config.toml
hidden_size = 192
experts_per_token = 4
d_expert = 128
moe_layers = [1, 3, 5, 7, 9, 11, 13]
router_score = "softmax"
routed_scale = 1.0
norm_eps = 1e-06
beta1 = 0.95
Below are experts of layer 9 (counted from 0) of a mixture-of-experts language model. Rows are named router (the router's row for the expert), up (a neuron's input weights, with its number) and show model dimensions 0-191. Each number is 128 + 24 x the weight over its row's rms, rounded and kept within 0 to 255. Numbers have three digits each.
Before each expert's rows: a language model's description of what the expert responds to. This comes from a sample of Wikipedia text that the model never trained on.

# expert 8
What it handles: Measurement quantities. Digits and spaces in numbers before units in areas, lengths and weights, such as 7.'0'0 sq mi, 70'0'0 lb, and unit words km, ft, kg.
router:097077136122118101123105163074153153139114067144118139164101125139127145156105129153149151158124135114099156119144152162181122131152109142179149146177098126124110114171140126095089118122107110108102090133093143149141125158105135094117082150129165110138141145162139147127135110116159139139117112084160169110123113124121137170143120128085159124126117151126159122130137129095151100155127131149161100121156160085146135101101161159119179155158151125135088076113105156120134117110112146172144121134143155096119157151136119124136133122098172094124127159122149177130154161138112120131
up0:121155129123087092117153155132165154175115115128126159120075133138155106132159165162139146135091146113112117118137109142109131102092116074138144144145177118116127146108116120099150148135098134115096134123130138128100114123155143119098126138131081114105090134072127118155111099106135155151144117129132113151111119191161090137157140147132100091092126090094164079140137119118127112122104129147146181125134120095161135138125152114116141145172166135157096118104085111118136121122170128133107156163116119085144169166136139098095124098145105123118154117111127152115116161160203129104
up1:084088113109110148186132129147132119118152109134123139137102134145150136124097100129163119123137122122123140075163153072112188129103124111143171112158092164126173120113104096166143145128144126154113116098119070153146103142109160137104137091102147091167135121126175126117113166174121111179134072142116129200115167144130101147125108146138135134133131139155129128101142112142115124124093111128137173138122130090127143109108109111111135094105134155111123186121128116123154147177151127120122141123086087127096125128115171111130082135134146125139174134115109144134129163110112114116
up2:135097109147115119131136137108159133098104103113095152168102150115132124130141134153115117150148092100089101182091155135137098127129132113127154089138080155179109143143073101103139127168133155137153087089121124144151120106119153103169116109122112098119120087087130103095150159122154140161124127115103137147129123076140118161121129127158156137134113100100123148092125139127127154127114103131129108065112145143139130178140090144161134125163162136162128134109123132136117130121121126128153181154173139128118122109077131113167113145109079110144143177126118153152166119161189135102

# expert 19
What it handles: Common-noun word pieces. Short consonant pieces starting or inside ordinary nouns and adjectives, often in word lists, such as "gra|pe", "ga|c", "zi|nc", "di|pl|omats".
router:126137162147117147164135108112153146174139105134089163136131145146140131132160128136134148142126105126148165138099092120121145117115108134134091112145126081117146123120131124147066129137104147135095153144156159164139109150098139090127146116125122145129129142161124153099100101147153144130125078124164138163115142091111090164131095136104126132120125133136129121096160119144116109129078116169134162142128091107155184147105115129078115127130164108163141090145105162164109103161154147155120125146104123081102154161170163109105148183084111144128146127105168135163181169150094131110
up0:109126181106119117097118122177136115160104119149120130145148121143152079111130105103125099090136112146127097127138141144136142097179103128132124185176099099133083129130138142119080109147130153149170123128160121143142107148112104099158160123117096127100135171123141128146105137145108123105149106109126138134072138094148144108150131121096117149123126086089129140096091075093133125152104101131134141104137146146134165087127144170064101055139106144112129128115167156139073140117144141111096160186108144120137120130137093130127155139101111150103132109115127125122094120142102144129
up1:142097126104124083127156118113143096168133162146146155145116127130123136163132143133142122125180161163163128144119123113100106140130122126150083115138110123161142168121106126149117134159134168110102160135144114084119107090132137117137098107175074127147115090080131119112154129097159104132121146166156129129100103154158121103115126129165201089149149158123123122118091128129075128129189138124146143123138114096097092150136122099175151133120076114091135167111089141134124124096134146100108117114171091150121108127116129138099118121157125156105145145173108118128071110107140143110
up2:080138108115115136100083146103091126135152150139169119070156092105108143133148148159154136115109194122113117102151112157115135093130125129123115137137092150111096112117183085113150169130119129127120150109105105134176113137119151140098122086115117152127117159125114180156135090131088124125096133121161132122157125152130113158109135124099126116174140110075121111125100114080128123105111135160137124096132124080085164127150126138114130141101141106117128111123103125156145112104136107126140159135129115129145138078126103134153118133080091114088158169126118186122092126067118140096

# expert 29
What it handles: Number digits. Digits inside numbers such as years, dates, population figures, vote counts and ISBNs, especially the first digit, as in 1989, 33,337.
router:143090143101109096160096172148136137166096096112108135129130079132104118152073128083151135140159110161120138121140167130157146135126151135129130111109173131174111089184105100086126131132152096135113098165160138118091138134089119134157128143152131146116150140158108110169144099089121104114125119136127147096107152165150145158151162147122140116089144150138130110110139134105096117119137089085154112151155081157146123150105126164126106109133159128124105135131135138143092138070087108104118079118156170148113114117120109161137158096139108113136124098123133116070130155126115106156
up1:126100090129112143128160139143103129191115144150140134158138119117102122122127120099113112137110134160153099121148141139157147061118136089176065113144135121154122148105109110149121162134117124121110127085167141145138113102121161150159126065135064136121094121164140136149173141119107140088179127106109113141162113119093099107147142117098115106115116088151163165125128132109159160105092170122133107146126131093122094135165125148151090151164136169141164168133104103122086108132130092145095115121110139130145131128153117113087157133140102124156137125173130131137128117133133078125
up2:110103094119135127129105138149104130129133131127130169110146147151108149134138135097164106132114101110103091134152123121119168117140158100161100142139149128141120108128138128131143148106178106124116178137127138130095129101134142119051119091096114114144111119181104130108118131141121048092136132144112110120108129127132094109159151137168107069163147120066116164115129122164134102092117173147135131114143128122142154092173141097124100104172131146122162098128091138175157146137169155115123150137114108121130125096120132132116107165102128185082133106098091139106112107151121121090
up3:155177083100129119120146157154135152147130126169136154118120139097112173128093107149121104162135135161099148118121127153113109132125103076097148192131111124049143169142079135148136140106142137125131146139141135156120136130169114129124121138141142153148118128148146115121166117138123148130123139135166140142118117128141121144162144128079119146113108148168110229135148086102145138129166137139162114131164085113131116117149136161114140090125109116129143120173106164108174072184078147121135135142149111137157116160150110146129116143165142122110147126134153124135118122138156129148

# expert 0
What it handles: Prepositions introducing goals. Prepositions after verbs or nouns, chiefly infinitive or directional to, plus by, into, against, until, via, as in race to spare, helping them to.
router:124114113105130132138095097116144170093142084111150089139082099113123124116097118114155148138157156128137135075113094137100145116124090166073191158195115116183120130117187147101156124113127122130112075138123115149123111112115189131119140163135134142103109119110093097102135115136129140111124129115118130121175121129134109174122090116129113098159129084151110151104135113097117119081110133106148160132141110164116105093138137090138099083123138179149114107129140105112135116115111094128148126147151109158142152108127115134176130096116132101107150135156117170156109113136131124120
up0:095107107143133128094091124123111152117137115125134159128096100128129104131184111087164131110140162124141104090109122162144115165128108112120118168180138123149140130124104130111105137148129100110130119085137148110150112123160142115079126093119174126125123171146124172146122129110119118159151127175211103071166122133120123109126137127123126065132103139146124115097112165107157125167144132140122116098101147105180107182152148128146176134110096129117152089124136144127153147161095151181143136123102120131154162079117114100135128117129120135127147126153136117158125099108153169118
up1:089122149161139145073117139130139147138128136163067118173138155118127104131165122097083145137096113131074087138104115124126155127135077122141104144150121141183096129132135173137109115136171140167143114102099133135121127103137143103096124116117087142132115104129129188151109123155147149134117162130099112140078099128139103139177122106123131099129133141158129139100098138112147140145128083159130147156128115132141134142164088132137160180182146092181117131104133159163133124126122175127085142099151096164109165115124128115134140105122145124162155130107127119163102138137097104146
up2:116110131140137143133138140148114120126103112099164102107107109120109126118114108125152101172149123142126111073157162132136171097125114106149121138131128129098133118157160121111106118122143136129123195138112094118117131155142127135154155103110125131153173103110137122124132130110081096094157142165183093144130160153103161114133118071134149087131132144096135136185110097146132177115111133133155181123139115120088110108143109089129119095128143163154085124112104118126091108129101125149098129160154109153128095123073175162111145127121099130092114079123076116120084087143124130091

# expert 32
What it handles: Mid-word fragments. Inner pieces of longer words split into several tokens, such as As'sur'ance, Exper'i'mental, Strate'g'ic, Medi'ter'ranean.
router:126089175192105138158153117125183098121149117102129142133102146156152127164103121128138128147099139128118106164128081139089143103105170137153054133128128104115167151097130137159140119125155165110063178135145150140110144135140146115109079110081134129148151093173148105125150109155106145160149136153132126105126106091109091146185123100124143129141069109158119120142145137140115124111145092117137141149124120118139169157142142134114117163144124080148168114129134118125135171097139125129129106120113135154110084142117155135108150151155116174145137141140138096121157122140121144146
up0:148156080120094140098110166083115138140131119101089155141123101149135091135121135149135165143106110134103114139142096133107128109144130153143161184073148141119135147080111127094146122153117126172100105091145107145135092099135163120098112127103090143109153088136065129130145131149137150192160090137150099112098120124152143136148114114115162113095115086116104109166114085115155134122124158110125095151116117157132184153101122138132142112164122142163142102147121108134136141098124116130094118091113116069132089160121131169139144103148115121109190109123125139145128101131121130127
up1:106130142102138078113098170103151114180119097154128132189095131106114146127153089157128127145135103094135085128105121114121146175099153107130104124178079135102100089100147128093137125152150147172087127144118083148156126108111147105140117110113120122142129120137116131152169129151162111163152146129144110128151126110133111133162126129117169156108108106106156156096111108111150107112149101162139102133123114104104152157109114122153149106159126132113151107070095131122118131075144114127170136104096131136147128122148154089154144172123095136118175114110119119140146099068122160161
up2:153106137102144174134125146156134104119124145199113139123120095139139140115132135144137065125142157098127107096139098161120130133124079130146140140163088133122113109167117134140148133119118165114161158161184106121108165118156121102113115077142090123146144140121114103125109072161141117155160151119112109082096094148141109111137144131097159152100131142153113158129146113120098145137125154162150125102154121164139141159138114153099159148070102113121133107119142148138135147155111120134173142125181161095115103136074107163126126070125107163121144146115156139157167118114143131154

# expert 10
What it handles: Clause subjects and verbs. Pronoun subjects and their auxiliary verbs starting a new clause in biographies and narrative, such as he, she, they, it, was, would, has.
router:140158089119126151104165127111102108136098169131169115123164111133135123099121096156120116130143112076138107121088176113125153136112127128106151123107128090094164116107131100159083171105087164172145122123161094103115130128125118142152120127118146119086160107123139138153141118161170103155115107131126128103138100164159121144126087154148123141113147147110150137167092111115120111134142136181136117120163095147130131095141136151127117128093145106092149168117112114145066128140112125113080128081083113134152068177108093148097132112123142139156104126155103168144103150135095125110
up0:126117122106105161168120134127119156108138136155091159146116145157100130161113162136141095103118115146090173123129109107096126113125145133105109160166124161109096123141130144134137133126122089087102160156119150135078059117150170094122114091132131066140113093147104115087137125124131123136133131111160128147163147151066125091156140094121090111135117131139107141149097119111116108103163180175087165128145154145150112140111114105134141151074129138165130139157106111147137156144142181126130113130176127061145108120117123124178127143150114145116104138120114132132121145128156156113
up1:136124167113147150146094144079149107097137136080145132138103127099143119166129171142102161110167134113127119141124100151151124104156162169119153128109143144124165164130065165135171155123100106148135140121115096104089114145132147134152122130095099152129093135143138161107129120173161156110098158105148107137123131144112183069140133119139147104124096135144106136183131134138110107121143138123161123115135128136139096091137149058127133174095083115140160128123114143157122124131166150146156099123128174129157122136104105164111105114145127118124135157134137143186122148170129166151
up2:092122118073157128117153145153117185138141146121125131135129154142123132098126160081130139106154113114148081075121162124184106082122119123123133085142121120118132159111090137115118140083109117117158141141170159115135145155126113118118110116103064131192152110128152106150117166116154113118144123155138132158105124158087113142114168152127147110131147135133157106075117164128145117163162158154129144126070141125123156129119141114148078120159139118088110115122133110118113133142086112139187153124128121110106126192140118119171139120125132137141110144141117172123127128084143152164

# expert 2
What it handles: Year digits. Final or inner digits of years in dates and spans, such as 201'7', 199'1', 193'5', plus words like century, ago, season.
router:125136070134169093102130107096119141104107131116103169157166124111119121160119139140170148123068157143107080155093124119157109153105117108117139104128114125112157153106152123132159099111110142114147119097133132097121134087145147112135106104133121143144094121100113122098133164115133146137139151166133151110111157158130096119073162103147102126147090172090119123160125139125140196183123134139166092153110176135132136127138098162119139113135134110128146103156127102122122169141104085109165132153169148126112149118139091125128109103088111095116107136160156129097141157104182105136
up0:115117134133100118093134133134111151116138093139132108086125105137127090095099076090093126090100104147135139105138103124131107048150126143121094161105104112151150114131140136104114101117109104142116165171118135114135103131146080110142170171119109148085090150119085118126133100127107163122134105123122056085091187149096151134157129105076109122136123112146137123126174135149120133124135100158155139151152127108133164116113148122128126152128175111143143121125146107134155151135137138143132156106139107163144158079126139093155145099123100140073172134107136128148130106122111160106
up1:083125128106137179125140153154085102139141114125105145140153142141096140118132138087114137103139104149136118055095106170114125115151097148138127111135147178128115137111071111105149102144162138165070141118145097142143083142153136158147124103092087149134163078133157149116124151161150078080129164145120091128151100130105100134138078159134180129087109140151126181122096133139115123114125158143148122127117094112122105144125169145135158084147131121116113149151131125137121138117132143199167150143108128139149136128112101112140108125134117112157120151122129142109110124093156134124
up2:148096108148127096127152169110118121148119116142092149145150142134134113120093137154118092159154119135111151124101156084127079138134124087122131134160184121171185132096115119119139138194134118122133144155133128098099102132198131055128080150108113128141117072147105136148159172116115105143156087137098098080130135112135122106120128106158095108097149094113155119142133105133146143163121129089120115116116108159117150165132102119163134118134106186138126112113126109162149142091059140141134128128142150108124134106117117109115095138152142111090152105131137136144119136117117152134

# expert 5
What it handles: Passive and copular verbs. Verbs and suffixes after is/was/were/are, mostly passive participles and adverb endings, such as been, seen, described, dangerously.
router:092154138109143148123142125108099150107109108152112095141110144166131105142146138143160127114105099101109124132135145160124159093144100135107140155124129184097136140088137161107110167119130124156109109158131115163107133170135138142128154116091126097121146102146114134127134142157186130152119109121110124119105127100149102149157154117144144167141183137123146182189071073125131162123138101115116130134136159132130172071137140187123138156156139137127157133130123087144100090138098163136155153136122061117142149138120132133095156143086133105118163148157154165119127133128143127085
up1:124134102106130118136136160086086127132109110139145110100131108138165106149134175083155136138154109156115125122129085110096129123218099143157101130132121138128114141135108141086157144156116117139094158108131100141129101111122117125139143099111141127113156171115114157128109089073105138115169129115100133148116122130163131130160139117111134139098149122153098113111108091147148093099133175141133127182136146081076149198145125116124155143131145118194166148156131131183101188161134101118131119122125123103121144129151110138132108133149136126142131167137127097109113104145112115099
up2:092117163184142090117140141091116131128131157116098087158127131095149138148150134132140106077122153127122101151132153170174165096115076104145104108116150129134163160128119124124146104142185144075122107162126144139122132133146178124109130152099136106093137155083118137117133125177139134143131117104133118151109171132095139129126137126146118122141138110121119134141111151100116163177121097152104157143135122144167141121132167162113140161124109137135134109076107159136120114113103144166079174151135109144136176112165169156155133158132142130162103127143163082133135097153126175130
up3:135102089127138126125155156106064102143136132179104131106088108168151141117120146069147159164132166141131112123104135111135104122150126130125133102132163162132117126123115091135159138136116163146109103062122130115101152109127119185155129111156092135148132128140160144153101147100154133104134181114104128149156088147059143138168109146124160140122128127153160118124142116188130113110110179149140087158160096103121158149125117132098151122181097107162151092148123113143096117120132104122117114190141122112142137105114122108118131096117131122110145160139104123106125096138113098131